Experts of a small language model.
Size: width 384, 52.2M parameters.
Below are experts of layer 2 (counted from 0) of a mixture-of-experts language model. Rows are named router (the router's row for the expert), gate (a neuron's input weights, with its number), up (a neuron's input weights, with its number), down (a neuron's output weights, with its number) and show model dimensions 192-223. Each number is 50 + 10 x the weight over its row's rms, rounded and kept within 0 to 99.
Before each expert's rows: "comes before" lists some tokens at least twice as common just after its tokens as in all text; "gets" lists some tokens that make up at least twice as much of what it gets as of all text. This comes from a sample of Wikipedia text that the model never trained on. Tokens count by the router's weight.

# expert 15
comes before: "1", "2", " | ", ", ", "0", "3"
gets: "1", "2", ".", " | ", ", ", ","
router:49 51 41 47 63 63 52 45 53 77 46 46 55 43 40 37 39 40 72 55 50 24 50 58 46 29 41 40 45 56 58 51
gate0:31 35 57 57 39 50 60 47 67 53 59 54 36 62 53 47 62 47 35 31 43 58 57 54 69 46 49 39 54 51 49 53
up0:51 50 49 42 55 46 57 46 63 71 52 37 54 27 37 45 60 60 63 67 54 54 33 35 38 38 28 37 75 41 63 48
down0:51 65 54 44 56 45 49 64 54 50 29 40 55 51 37 55 60 50 54 42 50 52 37 57 61 46 32 28 52 43 56 43
gate1:60 42 42 53 46 46 46 62 39 39 22 46 36 49 39 59 58 45 61 44 47 53 59 56 68 57 56 27 54 41 48 55
up1:40 56 28 40 56 50 48 65 61 33 80 65 64 49 49 49 55 37 53 40 41 38 46 20 53 57 37 67 58 38 39 46
down1:60 46 42 48 35 36 40 46 59 67 58 48 34 43 45 58 50 38 60 51 45 44 41 62 44 41 49 67 46 38 41 63
gate2:47 57 48 58 48 38 56 63 59 59 69 49 49 36 48 58 48 52 38 55 50 41 45 44 60 48 30 51 60 42 42 45
up2:60 44 52 55 51 51 58 50 58 62 55 61 39 29 49 23 51 36 56 64 40 42 50 48 37 54 42 55 40 52 54 57
down2:63 37 53 60 56 60 46 38 54 40 43 58 48 36 62 55 38 47 48 64 63 58 60 55 37 58 43 44 41 64 48 44
gate3:40 57 38 46 45 44 48 58 61 46 40 59 28 50 36 45 62 59 61 60 54 59 41 46 53 68 36 47 54 50 49 53
up3:50 51 61 47 53 43 49 51 34 37 40 35 57 45 64 60 49 49 29 41 44 42 52 51 55 37 55 56 46 56 56 49
down3:51 63 36 49 52 47 62 58 39 61 63 43 54 38 62 51 34 41 52 72 50 42 40 48 34 65 59 52 57 50 51 43
gate4:50 48 55 45 52 57 43 58 59 61 54 34 60 46 34 44 71 56 69 56 50 24 28 42 57 46 50 55 61 37 51 63
up4:46 43 51 63 51 51 53 32 57 58 49 66 47 40 58 49 52 65 58 59 59 55 45 55 64 43 40 46 81 48 46 60
down4:47 59 52 47 46 50 52 45 38 46 40 54 55 45 56 55 47 32 62 60 59 45 58 49 48 36 48 52 42 49 32 54
gate5:33 50 62 53 47 42 46 36 60 47 56 69 56 31 52 65 49 31 61 39 49 51 42 41 58 47 52 51 45 56 52 39
up5:46 47 53 41 50 47 53 50 46 41 31 36 69 60 46 56 46 49 55 48 52 65 39 51 55 55 61 59 57 58 48 50
down5:49 68 61 56 49 31 58 56 38 50 61 38 54 47 49 47 54 49 55 51 62 44 53 43 52 62 53 65 77 44 41 34
gate6:45 37 64 43 62 43 35 52 80 30 57 63 46 66 50 39 39 52 51 57 55 67 49 61 71 56 40 33 43 49 53 33
up6:43 57 48 53 50 47 59 55 50 44 45 55 55 47 54 51 37 57 37 47 52 60 37 55 48 43 52 44 42 50 50 43
down6:36 54 41 55 60 48 64 49 58 55 43 38 45 62 50 42 46 53 50 40 58 42 62 52 49 43 53 57 45 49 44 29
gate7:28 57 48 41 58 53 39 42 47 50 39 52 59 42 46 47 51 46 50 57 35 31 60 65 56 66 45 46 57 53 56 45
up7:33 47 50 53 55 38 39 56 42 51 61 63 42 46 35 57 48 62 50 43 45 25 37 60 51 64 42 49 49 41 51 30
down7:42 54 40 60 24 52 40 45 39 56 56 38 68 60 50 50 59 45 51 42 59 62 60 49 46 49 46 47 49 48 46 64
gate8:41 49 48 37 41 44 59 34 61 50 43 38 55 48 52 57 70 47 65 47 51 70 50 39 42 42 54 38 54 58 48 49
up8:55 48 39 49 30 47 38 39 39 41 44 46 57 60 56 56 65 49 49 53 30 70 47 52 27 43 61 50 62 58 54 57
down8:53 44 45 42 51 52 51 46 36 41 32 55 59 49 42 57 61 53 46 44 58 65 60 45 58 59 47 51 42 58 46 58
gate9:55 52 41 50 39 45 50 49 51 38 52 57 42 51 39 55 55 39 51 54 45 47 29 43 40 58 50 40 62 45 44 36
up9:63 45 43 58 48 49 44 58 48 37 58 44 51 44 60 48 59 63 55 45 43 47 43 41 49 62 35 37 46 44 43 32
down9:50 42 67 62 43 56 37 70 50 58 54 77 67 50 52 64 43 47 51 36 53 43 62 49 34 56 51 47 38 51 44 53
gate10:51 27 49 38 91 48 50 44 47 62 68 51 74 55 34 48 28 53 78 58 56 37 40 66 40 56 42 47 58 43 57 30
up10:46 22 48 31 75 44 58 45 51 61 74 56 55 56 44 43 33 44 58 54 57 51 25 65 56 43 55 42 73 52 51 45
down10:82 49 52 50 45 52 50 47 55 49 57 47 37 54 59 56 65 57 43 43 59 30 53 63 61 26 49 51 40 67 51 52
gate11:59 52 63 49 47 64 57 41 35 53 58 42 56 49 74 31 37 39 57 49 59 44 65 56 57 49 52 47 42 67 54 37
up11:43 36 36 57 60 52 45 55 72 49 37 60 61 42 46 30 69 62 32 52 38 72 32 48 59 48 42 25 72 54 59 54
down11:57 60 59 50 60 47 44 47 54 48 43 67 48 70 49 61 48 32 58 46 47 67 44 43 40 25 36 49 55 40 44 47
gate12:56 40 59 42 51 48 47 55 48 51 56 62 54 30 54 60 53 60 41 39 53 61 49 34 55 35 58 43 71 42 39 50
up12:38 36 55 64 57 51 55 45 45 54 54 53 44 51 49 50 36 53 56 31 35 39 69 44 70 62 58 44 41 30 43 40
down12:60 55 42 59 42 63 47 42 44 81 34 43 57 23 60 50 50 58 44 60 48 55 46 31 57 53 41 43 33 47 42 50
gate13:55 42 54 48 45 65 57 39 61 57 40 65 55 48 39 48 31 41 41 50 59 59 47 65 46 64 39 56 60 36 60 43
up13:54 61 54 36 44 45 44 45 44 38 44 42 28 44 66 50 58 62 47 59 42 64 48 39 50 59 56 64 78 42 52 35
down13:54 54 38 42 33 48 38 49 49 56 62 48 63 47 45 37 45 37 31 65 45 47 47 40 42 49 43 66 66 54 49 47
gate14:42 49 61 53 53 25 55 67 46 34 52 45 34 52 64 55 55 39 49 40 47 51 40 54 47 58 57 50 49 45 62 58
up14:47 54 51 44 44 53 36 67 51 47 46 57 40 30 59 32 34 64 29 44 29 49 63 54 55 54 69 58 56 83 47 60
down14:55 57 38 39 55 69 53 65 42 40 45 32 55 48 38 58 42 55 45 44 44 43 46 45 39 50 55 62 60 63 40 44
gate15:48 24 51 43 50 67 46 49 51 67 55 63 59 51 63 72 49 48 47 55 35 28 55 44 81 49 54 40 41 52 66 53
up15:50 68 45 32 38 44 67 42 52 45 43 44 39 48 50 35 58 45 46 31 57 71 46 28 56 42 55 51 44 42 48 39
down15:48 44 57 44 52 46 46 65 33 44 50 46 43 67 45 46 36 54 52 53 43 50 64 53 52 50 56 41 47 47 49 54
gate16:64 44 44 56 46 46 36 47 42 45 42 52 61 59 41 54 55 46 48 37 43 50 38 36 57 45 56 59 51 58 48 54
up16:44 48 46 63 39 54 60 34 54 48 71 29 60 51 42 61 38 54 52 37 43 63 22 55 53 51 46 46 58 45 57 56
down16:59 46 43 62 45 40 55 40 69 48 55 47 59 44 47 71 50 44 67 43 58 49 50 51 42 54 42 49 60 46 47 38
gate17:36 45 44 46 42 46 65 46 43 67 45 48 47 69 51 47 42 53 51 42 53 40 45 38 55 58 35 38 42 64 49 50
up17:46 58 47 52 52 64 62 21 40 33 54 61 39 42 55 42 52 57 50 54 57 56 61 64 64 70 61 43 61 52 44 33
down17:46 48 40 40 59 49 57 45 60 57 62 44 60 50 36 29 41 64 47 55 59 52 46 44 56 42 50 29 62 40 40 57
gate18:69 54 56 60 51 40 49 46 48 60 51 56 39 48 49 63 63 39 43 49 32 49 46 43 51 46 40 57 60 59 41 40
up18:32 52 45 55 49 44 46 52 46 29 55 40 39 57 62 45 54 64 63 52 55 39 68 51 49 58 45 59 53 45 48 48
down18:56 52 43 68 53 55 45 41 38 73 52 41 50 60 42 52 56 41 53 38 54 41 49 60 37 62 36 71 47 44 52 66
gate19:60 34 47 50 54 52 48 43 38 45 38 34 44 37 57 47 59 56 56 52 49 48 33 42 38 37 43 51 62 51 45 44
up19:52 43 50 46 47 51 38 48 39 42 36 38 44 52 41 59 47 48 58 52 33 49 45 63 51 39 37 45 57 55 38 37
down19:43 50 51 49 34 63 53 37 39 40 58 51 36 51 56 53 46 51 43 62 38 41 28 54 52 61 57 52 57 49 50 54
gate20:51 70 63 53 49 36 49 65 43 30 48 40 47 43 46 47 63 29 55 49 58 38 42 52 52 52 60 54 59 58 58 49
up20:67 45 63 54 47 61 62 62 62 48 39 41 61 50 40 59 31 40 49 62 56 56 47 40 50 47 67 55 54 60 54 55
down20:52 59 59 44 58 49 38 45 66 44 33 34 60 50 50 39 56 54 50 63 50 52 44 47 54 51 50 31 54 59 41 71
gate21:42 44 54 43 46 53 47 68 54 44 49 46 50 57 34 44 55 56 40 50 55 63 54 46 51 57 46 46 76 37 49 62
up21:42 50 56 69 57 45 52 46 47 49 35 24 51 43 52 60 38 58 41 53 58 52 47 34 73 52 52 32 47 56 48 61
down21:60 61 42 52 34 44 53 63 55 43 43 41 38 43 46 56 51 42 62 46 46 54 60 74 56 49 62 47 45 38 68 41

# expert 8
comes before: "| ", "\n", "|", "-", "- ", "  -"
gets: "\n", " |", "| ", ")", "|", "% |"
router:53 58 41 44 61 51 46 41 53 66 56 61 55 47 61 59 38 56 62 41 49 35 55 44 62 44 72 64 44 51 49 45
gate0:58 28 51 52 48 44 45 66 53 59 40 52 47 43 64 56 46 54 40 56 50 50 48 36 53 61 51 53 50 59 47 51
up0:53 29 56 47 54 49 40 60 54 61 46 48 39 51 59 55 43 52 40 43 52 46 43 41 47 61 59 58 48 54 49 62
down0:48 43 65 44 52 37 55 53 62 42 46 51 60 44 47 36 49 57 58 71 35 66 62 58 51 59 40 54 26 57 66 65
gate1:52 45 47 47 57 37 48 65 43 38 44 54 62 35 53 58 27 47 29 34 51 65 60 43 70 43 42 39 52 53 60 70
up1:60 57 42 46 52 43 46 54 36 57 51 41 57 26 56 51 45 49 46 35 62 42 63 44 66 49 45 55 43 47 49 52
down1:71 48 36 52 47 51 41 58 34 59 60 50 62 42 46 53 57 43 67 37 66 54 41 43 51 55 56 54 40 65 55 52
gate2:45 45 56 37 46 60 42 66 38 71 45 33 65 40 55 33 48 45 44 41 56 60 64 39 40 60 52 49 58 55 54 44
up2:58 43 58 43 57 55 41 41 61 41 53 17 47 52 43 54 51 58 41 54 58 62 25 42 64 56 46 58 64 45 51 61
down2:42 43 50 50 50 48 34 42 48 71 68 53 55 46 55 47 50 57 48 44 51 52 66 37 50 61 38 67 30 32 36 49
gate3:63 43 57 65 50 49 50 56 41 59 41 55 32 65 44 55 43 56 43 42 33 44 48 32 54 62 46 49 32 27 52 41
up3:63 53 47 68 52 51 42 48 45 55 50 41 52 64 42 62 47 54 51 54 38 46 44 37 60 50 45 39 44 42 51 32
down3:60 57 63 39 54 29 59 63 51 52 65 54 52 48 61 58 45 35 48 50 68 42 47 38 40 66 58 40 58 32 48 49
gate4:42 55 67 39 42 45 45 44 45 73 49 41 35 53 47 64 56 57 54 68 69 54 59 55 63 58 50 39 53 55 54 52
up4:54 56 59 57 37 42 41 48 43 42 65 26 53 48 26 63 56 60 66 58 56 43 39 46 48 55 43 54 41 43 46 58
down4:65 31 49 61 39 47 57 57 50 52 57 45 33 53 65 65 42 70 54 35 67 55 46 55 62 57 47 43 63 49 60 47
gate5:43 41 55 27 61 53 59 57 50 70 59 61 77 52 54 31 34 64 52 50 30 47 43 35 39 35 30 48 36 46 49 40
up5:55 45 56 36 59 58 63 60 54 68 50 59 52 56 51 31 41 39 48 45 45 58 35 56 42 47 47 67 39 54 50 43
down5:53 25 33 63 46 50 59 40 22 40 57 50 43 48 46 51 59 56 67 48 54 59 51 74 38 45 55 45 65 36 44 61
gate6:59 44 47 58 76 59 40 52 34 48 44 51 55 49 37 45 33 59 53 45 53 66 55 60 36 34 44 42 51 50 43 44
up6:45 47 55 22 28 44 56 51 59 40 48 44 49 56 56 57 64 39 51 38 43 37 57 43 65 69 78 64 39 49 54 53
down6:40 62 43 41 56 45 57 52 37 58 60 70 79 57 54 51 49 52 72 51 42 51 44 56 52 48 51 50 31 60 63 58
gate7:58 54 52 46 56 45 50 40 50 41 40 59 59 55 31 37 67 25 55 43 56 46 43 51 37 54 40 55 56 46 45 38
up7:37 48 35 58 47 51 65 66 50 71 50 38 56 44 61 65 30 61 47 52 35 55 71 48 65 50 48 54 33 60 49 74
down7:42 38 60 47 54 72 54 57 41 47 48 53 63 50 53 62 41 54 73 67 42 47 45 43 60 53 57 46 47 55 58 74
gate8:59 65 66 63 42 39 49 41 53 49 39 49 42 54 36 41 68 51 38 50 57 73 43 69 47 59 78 57 58 50 44 43
up8:54 74 60 67 49 36 36 53 45 43 37 42 48 49 55 53 55 44 49 53 52 50 41 59 51 54 63 42 65 60 53 48
down8:49 51 47 44 45 48 45 61 47 49 56 47 54 47 59 57 56 34 46 44 58 59 48 65 46 48 46 61 62 48 56 46
gate9:36 39 65 36 67 51 38 52 41 63 62 48 30 46 59 24 48 52 52 40 56 49 63 56 57 49 45 43 38 56 55 47
up9:74 57 40 51 43 48 58 48 61 36 42 67 52 33 35 76 63 39 50 79 50 51 42 43 39 38 50 49 53 37 43 58
down9:32 60 59 63 42 39 60 55 56 45 38 63 55 50 54 57 39 47 57 36 52 49 61 52 51 41 52 39 49 45 50 50
gate10:32 34 54 35 47 57 41 53 51 29 56 39 58 42 47 41 43 73 42 60 25 54 57 50 75 54 52 42 71 50 46 66
up10:55 49 26 47 58 43 58 42 49 54 43 60 42 51 57 70 44 49 49 49 51 53 56 33 53 41 48 49 44 47 54 46
down10:52 56 61 49 60 41 54 52 55 55 42 60 52 38 60 44 47 56 48 56 42 50 45 45 57 64 48 57 40 35 56 53
gate11:38 47 41 56 39 48 64 39 43 39 53 46 50 47 41 45 46 49 58 42 42 59 40 52 51 38 43 56 62 43 54 34
up11:36 66 76 55 39 46 38 48 67 45 50 47 39 53 51 57 42 45 40 44 57 52 25 61 61 44 31 47 50 46 43 37
down11:50 51 55 38 46 43 50 42 48 47 54 47 60 35 63 70 36 43 62 43 61 57 41 55 62 57 45 42 64 63 49 54
gate12:43 47 56 52 50 51 68 40 72 39 48 38 47 47 39 75 57 57 31 52 57 57 44 53 55 59 62 24 56 39 60 60
up12:50 49 56 53 49 33 63 32 38 43 67 49 55 44 51 39 56 42 61 61 61 59 31 47 46 55 40 53 27 66 49 62
down12:47 55 63 63 45 59 47 63 56 64 46 41 43 52 48 47 58 43 45 66 41 63 36 41 21 51 53 51 40 49 50 56
gate13:39 39 67 60 58 51 70 49 53 43 37 58 33 42 45 58 47 49 43 39 44 35 43 51 51 50 48 53 52 60 41 44
up13:57 58 62 49 47 45 37 56 49 59 67 47 62 66 58 32 66 51 57 49 60 60 60 52 46 51 64 56 42 33 54 46
down13:43 53 52 59 67 50 56 68 37 53 52 52 53 55 45 59 34 56 53 59 40 67 59 52 40 36 47 60 47 42 66 56
gate14:65 49 45 57 32 48 63 50 41 49 56 46 42 53 33 40 45 52 51 34 47 51 34 70 68 46 51 35 57 35 56 44
up14:65 69 49 47 59 63 59 50 54 57 40 40 64 48 51 44 46 39 51 63 45 37 44 40 31 53 66 55 56 67 42 44
down14:42 35 48 45 49 41 37 52 71 72 38 43 56 50 61 31 46 45 68 48 40 44 26 48 45 56 61 54 38 61 47 52
gate15:52 58 45 41 54 59 71 47 47 56 55 44 53 65 47 65 40 37 52 56 65 38 52 68 51 30 60 33 65 58 56 45
up15:61 43 57 43 52 42 49 35 51 46 39 43 55 45 52 57 50 55 83 51 49 53 60 61 46 55 08 40 62 50 49 46
down15:56 54 51 39 54 55 32 55 59 38 59 56 59 36 34 50 69 71 45 48 46 32 34 64 47 39 43 47 61 46 43 42
gate16:26 45 37 54 55 58 43 43 50 56 60 44 38 57 41 73 66 52 56 46 40 37 61 55 49 44 54 50 60 58 51 45
up16:51 60 33 46 48 62 56 49 41 59 48 60 60 34 31 65 39 40 54 37 45 52 68 57 49 53 57 24 63 76 53 67
down16:52 23 59 65 47 47 63 39 56 36 51 40 64 58 40 49 48 43 71 51 53 60 40 38 59 39 53 44 34 55 62 67
gate17:40 37 58 68 64 58 41 53 51 56 54 50 61 27 43 52 43 60 48 47 55 40 49 47 49 43 44 58 48 61 47 45
up17:60 49 56 30 53 54 23 47 57 55 48 56 44 74 54 31 34 48 31 49 59 51 60 50 69 48 66 25 28 27 56 57
down17:46 69 44 37 54 52 56 36 55 56 50 39 39 60 53 37 44 41 47 61 49 62 51 57 45 37 42 51 31 56 62 62
gate18:37 56 73 72 42 58 63 48 52 53 60 58 52 26 67 42 52 66 48 32 55 49 48 57 46 53 42 59 58 48 46 43
up18:57 48 61 72 62 58 60 43 40 40 62 62 61 33 60 29 53 54 53 47 57 40 55 67 60 48 40 67 63 44 48 40
down18:64 33 59 80 56 55 42 33 41 61 46 44 50 42 59 38 59 57 66 52 57 71 45 61 63 54 49 43 52 27 38 51
gate19:56 56 55 56 46 57 39 35 53 42 58 43 52 53 55 57 55 47 60 49 62 47 50 52 53 52 50 46 45 49 58 52
up19:59 55 53 40 61 44 58 47 42 64 56 47 40 66 62 35 49 68 49 29 57 57 40 50 40 51 67 64 45 57 46 59
down19:42 52 38 47 62 56 45 43 58 54 55 36 51 60 34 26 59 52 38 54 58 75 50 41 57 37 39 57 59 32 52 51
gate20:44 40 50 61 42 61 47 53 42 61 31 60 65 38 49 51 52 51 31 48 38 50 60 35 52 55 46 49 47 46 48 52
up20:40 38 52 60 43 61 50 54 45 50 50 74 80 44 45 58 45 57 45 63 38 46 51 32 55 56 49 39 48 44 48 53
down20:48 57 36 47 48 48 48 35 68 46 47 31 32 59 43 40 61 43 51 38 45 53 41 63 50 41 50 27 57 73 51 53
gate21:46 51 74 59 64 55 56 59 47 56 41 42 50 52 51 50 33 50 49 63 54 42 52 61 47 55 28 36 43 60 47 55
up21:80 63 37 38 52 47 56 47 53 49 59 55 70 60 45 59 60 50 50 55 68 45 37 40 50 39 65 58 43 51 52 45
down21:58 55 48 50 53 77 34 48 67 52 48 38 53 34 56 63 68 45 57 59 40 61 47 45 63 45 42 48 38 42 46 35

# expert 6
comes before: "0", "1", "2", "3", "4", "6"
gets: "–", " | ", "-", " (", " ", "/"
router:68 63 44 49 66 47 54 63 61 57 62 46 55 41 75 55 35 62 48 35 51 34 44 59 41 43 74 62 53 44 58 49
gate0:45 46 55 50 52 47 41 46 60 43 51 38 34 52 42 47 51 33 40 52 34 44 47 43 52 41 33 35 56 40 44 55
up0:54 37 57 67 64 59 35 56 52 43 52 55 43 62 38 52 35 54 68 57 36 68 66 50 44 49 46 52 54 35 58 62
down0:27 42 50 49 44 65 54 52 59 29 63 58 27 63 48 55 60 50 59 57 55 30 35 40 56 52 60 41 50 44 50 54
gate1:36 78 50 26 52 37 55 52 56 55 67 37 47 42 54 48 41 49 62 57 57 42 29 45 52 49 49 53 35 53 50 60
up1:41 42 44 58 34 53 44 53 42 54 48 45 67 60 55 56 36 52 58 65 63 44 58 42 45 52 71 52 40 45 42 39
down1:53 56 37 61 49 49 63 37 43 58 58 48 47 61 44 55 53 54 60 48 56 39 38 56 51 51 41 69 22 46 50 62
gate2:51 65 50 57 47 67 51 47 47 50 46 39 37 54 59 43 57 36 63 48 38 51 68 44 48 52 51 41 54 52 63 48
up2:41 57 46 49 56 57 44 55 37 44 58 33 36 65 56 45 58 31 50 53 35 50 53 36 61 65 44 60 30 48 54 47
down2:35 65 67 53 65 50 68 47 47 51 58 48 41 63 66 47 36 33 53 42 52 75 53 48 46 38 57 65 43 59 44 31
gate3:64 44 53 40 39 36 60 41 44 31 59 43 68 52 55 61 64 51 45 53 58 48 59 54 50 55 46 49 52 42 46 66
up3:33 58 51 55 48 45 36 41 93 65 67 65 57 58 50 43 57 58 24 45 47 62 29 58 36 42 53 56 53 43 51 38
down3:58 46 52 57 50 48 33 47 75 62 44 55 41 54 53 39 53 48 25 48 50 45 51 46 56 75 44 44 50 69 43 54
gate4:32 44 53 46 59 55 53 60 58 39 53 48 48 63 50 55 61 46 56 44 48 39 49 60 41 52 40 76 66 54 66 56
up4:74 70 54 52 62 50 35 44 36 48 40 89 47 55 67 38 42 32 48 46 47 36 47 58 52 38 51 52 35 51 52 43
down4:55 42 46 54 45 46 52 59 51 52 50 53 53 57 54 32 43 58 62 49 57 48 42 38 41 53 38 47 39 48 61 55
gate5:45 63 62 52 53 63 53 40 28 61 51 30 62 47 55 60 48 31 68 49 59 50 50 59 64 46 52 78 46 38 58 61
up5:51 45 46 76 50 49 44 43 40 72 53 66 72 52 31 45 63 60 48 46 44 54 38 62 52 44 17 62 57 40 48 58
down5:40 40 52 56 52 47 69 46 41 49 70 62 43 61 35 62 41 50 55 62 52 39 52 29 49 50 55 71 52 70 51 58
gate6:41 47 37 45 37 51 54 60 40 51 59 45 51 64 53 57 44 42 55 56 45 35 59 70 35 51 49 66 53 62 58 44
up6:36 50 48 46 59 43 64 37 47 44 28 52 50 45 45 33 50 53 66 56 59 47 36 41 48 46 61 40 36 43 52 39
down6:60 67 61 60 42 53 52 34 37 70 61 42 45 41 53 38 51 59 44 65 40 58 65 47 51 60 63 45 65 59 59 53
gate7:52 62 47 47 60 40 52 63 61 31 90 53 52 38 56 63 45 43 52 34 57 36 48 27 53 51 52 44 59 49 47 56
up7:41 29 50 75 55 64 39 34 35 73 29 55 34 47 40 42 52 58 48 55 42 73 52 72 35 43 55 69 51 49 49 59
down7:61 78 50 46 42 51 37 47 51 59 47 40 38 25 28 34 63 56 45 44 71 55 59 67 47 51 81 63 50 49 47 54
gate8:61 47 50 46 46 48 55 48 41 56 61 32 52 62 32 42 57 41 47 42 52 51 45 53 57 42 42 56 61 43 50 27
up8:52 48 44 53 45 57 52 42 42 37 53 59 67 44 38 54 51 40 59 61 40 60 42 44 39 54 38 56 54 58 49 42
down8:61 58 71 51 49 47 48 52 41 43 38 49 63 43 53 55 44 36 44 59 42 42 44 37 50 51 55 35 51 39 43 60
gate9:55 52 50 74 59 55 62 45 54 49 41 50 57 66 35 51 72 49 66 29 47 76 42 54 33 44 42 79 42 50 60 62
up9:44 38 62 35 52 63 38 41 74 57 52 45 45 38 70 50 30 51 35 54 55 52 61 44 65 56 46 24 46 56 39 50
down9:24 37 49 49 46 39 50 66 58 55 38 31 40 40 41 45 47 42 54 57 70 42 60 46 46 54 33 43 50 61 43 50
gate10:38 70 62 32 52 67 37 38 61 36 40 53 34 40 33 48 42 52 53 59 65 55 52 69 44 57 46 55 55 59 47 46
up10:68 25 49 54 46 52 64 49 24 48 56 47 58 54 62 54 35 57 40 42 39 61 51 59 38 44 70 48 53 62 31 54
down10:40 66 55 64 43 52 53 38 45 63 39 56 37 45 36 57 46 64 36 49 51 60 49 37 42 37 45 51 46 43 37 44
gate11:43 55 54 44 38 45 43 64 41 69 50 49 34 42 39 59 53 44 41 29 63 66 44 53 47 49 47 30 62 42 46 36
up11:36 57 62 77 54 72 71 51 69 65 49 66 39 65 52 52 46 61 53 54 51 70 22 53 42 47 41 35 47 52 57 60
down11:54 50 57 66 56 48 54 48 31 49 49 32 51 45 57 43 54 48 45 37 40 63 43 48 38 55 48 61 41 51 50 45
gate12:47 62 51 58 43 42 55 42 51 55 39 45 49 28 42 37 58 53 47 51 28 61 49 54 60 47 56 29 30 55 36 62
up12:57 64 54 57 34 45 53 61 43 58 51 47 57 44 46 56 56 58 36 25 48 60 41 48 52 54 52 42 36 55 61 39
down12:31 44 34 39 70 53 77 53 53 65 64 66 59 56 45 63 47 63 42 50 51 55 65 46 44 57 49 44 38 47 58 59
gate13:45 62 34 44 46 53 37 61 30 39 51 58 54 49 41 68 43 39 44 54 49 35 46 67 45 40 52 66 44 41 52 44
up13:60 58 66 46 70 50 45 44 68 53 33 56 54 56 55 64 53 57 41 36 54 53 49 36 35 72 46 28 44 46 43 41
down13:58 42 52 44 73 42 71 49 40 40 54 42 51 48 69 49 49 45 49 53 84 58 54 51 49 30 48 37 55 40 63 53
gate14:62 77 44 33 55 54 45 41 51 45 69 62 46 63 63 53 60 35 61 51 39 38 60 48 50 51 56 61 48 26 58 35
up14:49 40 58 57 33 56 53 60 53 44 54 51 55 45 46 40 45 43 29 61 49 56 51 58 49 28 25 39 41 53 52 26
down14:58 50 53 58 36 63 58 49 41 61 50 38 45 45 59 41 59 51 43 53 55 43 50 37 51 46 49 69 67 38 56 53
gate15:59 37 74 70 60 39 54 63 45 63 46 39 42 52 27 49 41 55 70 56 52 38 54 51 51 36 57 43 65 62 41 49
up15:57 36 52 34 60 54 51 56 46 36 40 39 56 51 60 32 66 48 48 49 71 59 43 64 49 52 35 37 36 55 45 64
down15:57 69 31 45 63 54 59 54 80 67 45 35 34 40 41 33 43 41 52 45 49 60 44 52 60 43 51 52 57 59 52 43
gate16:60 51 38 41 59 51 49 58 62 50 49 60 59 61 45 47 47 62 57 43 54 41 64 33 53 49 59 57 45 48 45 51
up16:77 44 35 63 51 59 50 63 59 57 49 53 51 46 53 57 49 57 66 41 48 45 52 32 42 59 67 56 51 40 52 45
down16:52 53 45 63 64 54 42 49 60 45 64 44 45 49 54 61 51 43 34 51 54 49 43 30 61 51 32 32 54 57 58 45
gate17:54 56 48 43 52 65 32 42 48 58 60 79 60 54 60 46 39 49 47 52 38 72 32 34 33 64 53 46 48 16 49 59
up17:38 43 69 55 52 43 69 64 26 64 52 26 71 50 41 52 49 51 48 43 53 47 49 51 52 37 32 64 45 65 41 47
down17:51 47 48 41 62 47 59 41 67 35 36 50 35 39 50 57 33 39 50 52 27 61 50 42 45 26 54 55 51 59 54 59
gate18:46 45 27 44 51 52 46 53 58 43 46 59 34 57 43 48 40 39 65 72 42 24 42 35 43 55 44 65 37 55 52 57
up18:58 42 47 53 51 34 32 54 44 57 45 40 32 31 55 43 47 36 64 56 46 45 40 05 52 62 61 48 41 51 51 61
down18:40 77 58 58 48 42 54 50 58 53 53 40 46 61 48 48 62 46 64 39 61 55 49 38 68 53 61 57 60 43 63 55
gate19:62 43 43 68 47 56 56 61 60 33 66 53 39 51 45 57 52 35 49 37 64 54 39 41 48 48 42 36 51 44 61 56
up19:57 44 52 60 62 57 36 49 73 41 26 41 73 27 48 48 43 55 36 34 58 53 43 69 48 50 55 36 57 45 46 50
down19:56 57 37 56 39 51 60 35 61 55 35 51 54 50 58 54 42 49 62 49 51 34 66 28 49 55 46 48 56 47 52 55
gate20:49 46 48 52 32 52 44 58 46 52 47 60 54 55 42 62 61 47 61 60 58 47 50 57 55 62 42 42 42 54 42 60
up20:64 58 47 66 59 49 35 57 51 70 48 67 61 51 40 38 51 43 35 63 42 50 41 47 63 60 49 39 50 49 51 44
down20:57 59 45 37 40 67 45 68 46 47 39 41 77 46 49 55 29 58 40 44 31 52 70 56 38 63 32 28 50 47 58 53
gate21:40 31 63 67 44 64 61 29 34 61 41 44 57 70 38 28 53 52 57 58 53 56 43 48 34 43 38 51 29 35 43 44
up21:40 43 63 41 38 55 49 53 48 45 41 47 50 64 45 52 57 46 48 55 46 34 51 33 59 46 46 66 50 53 41 46
down21:62 59 58 56 40 52 63 49 64 58 57 55 67 41 41 44 57 59 34 50 61 46 57 39 47 64 52 60 71 20 49 54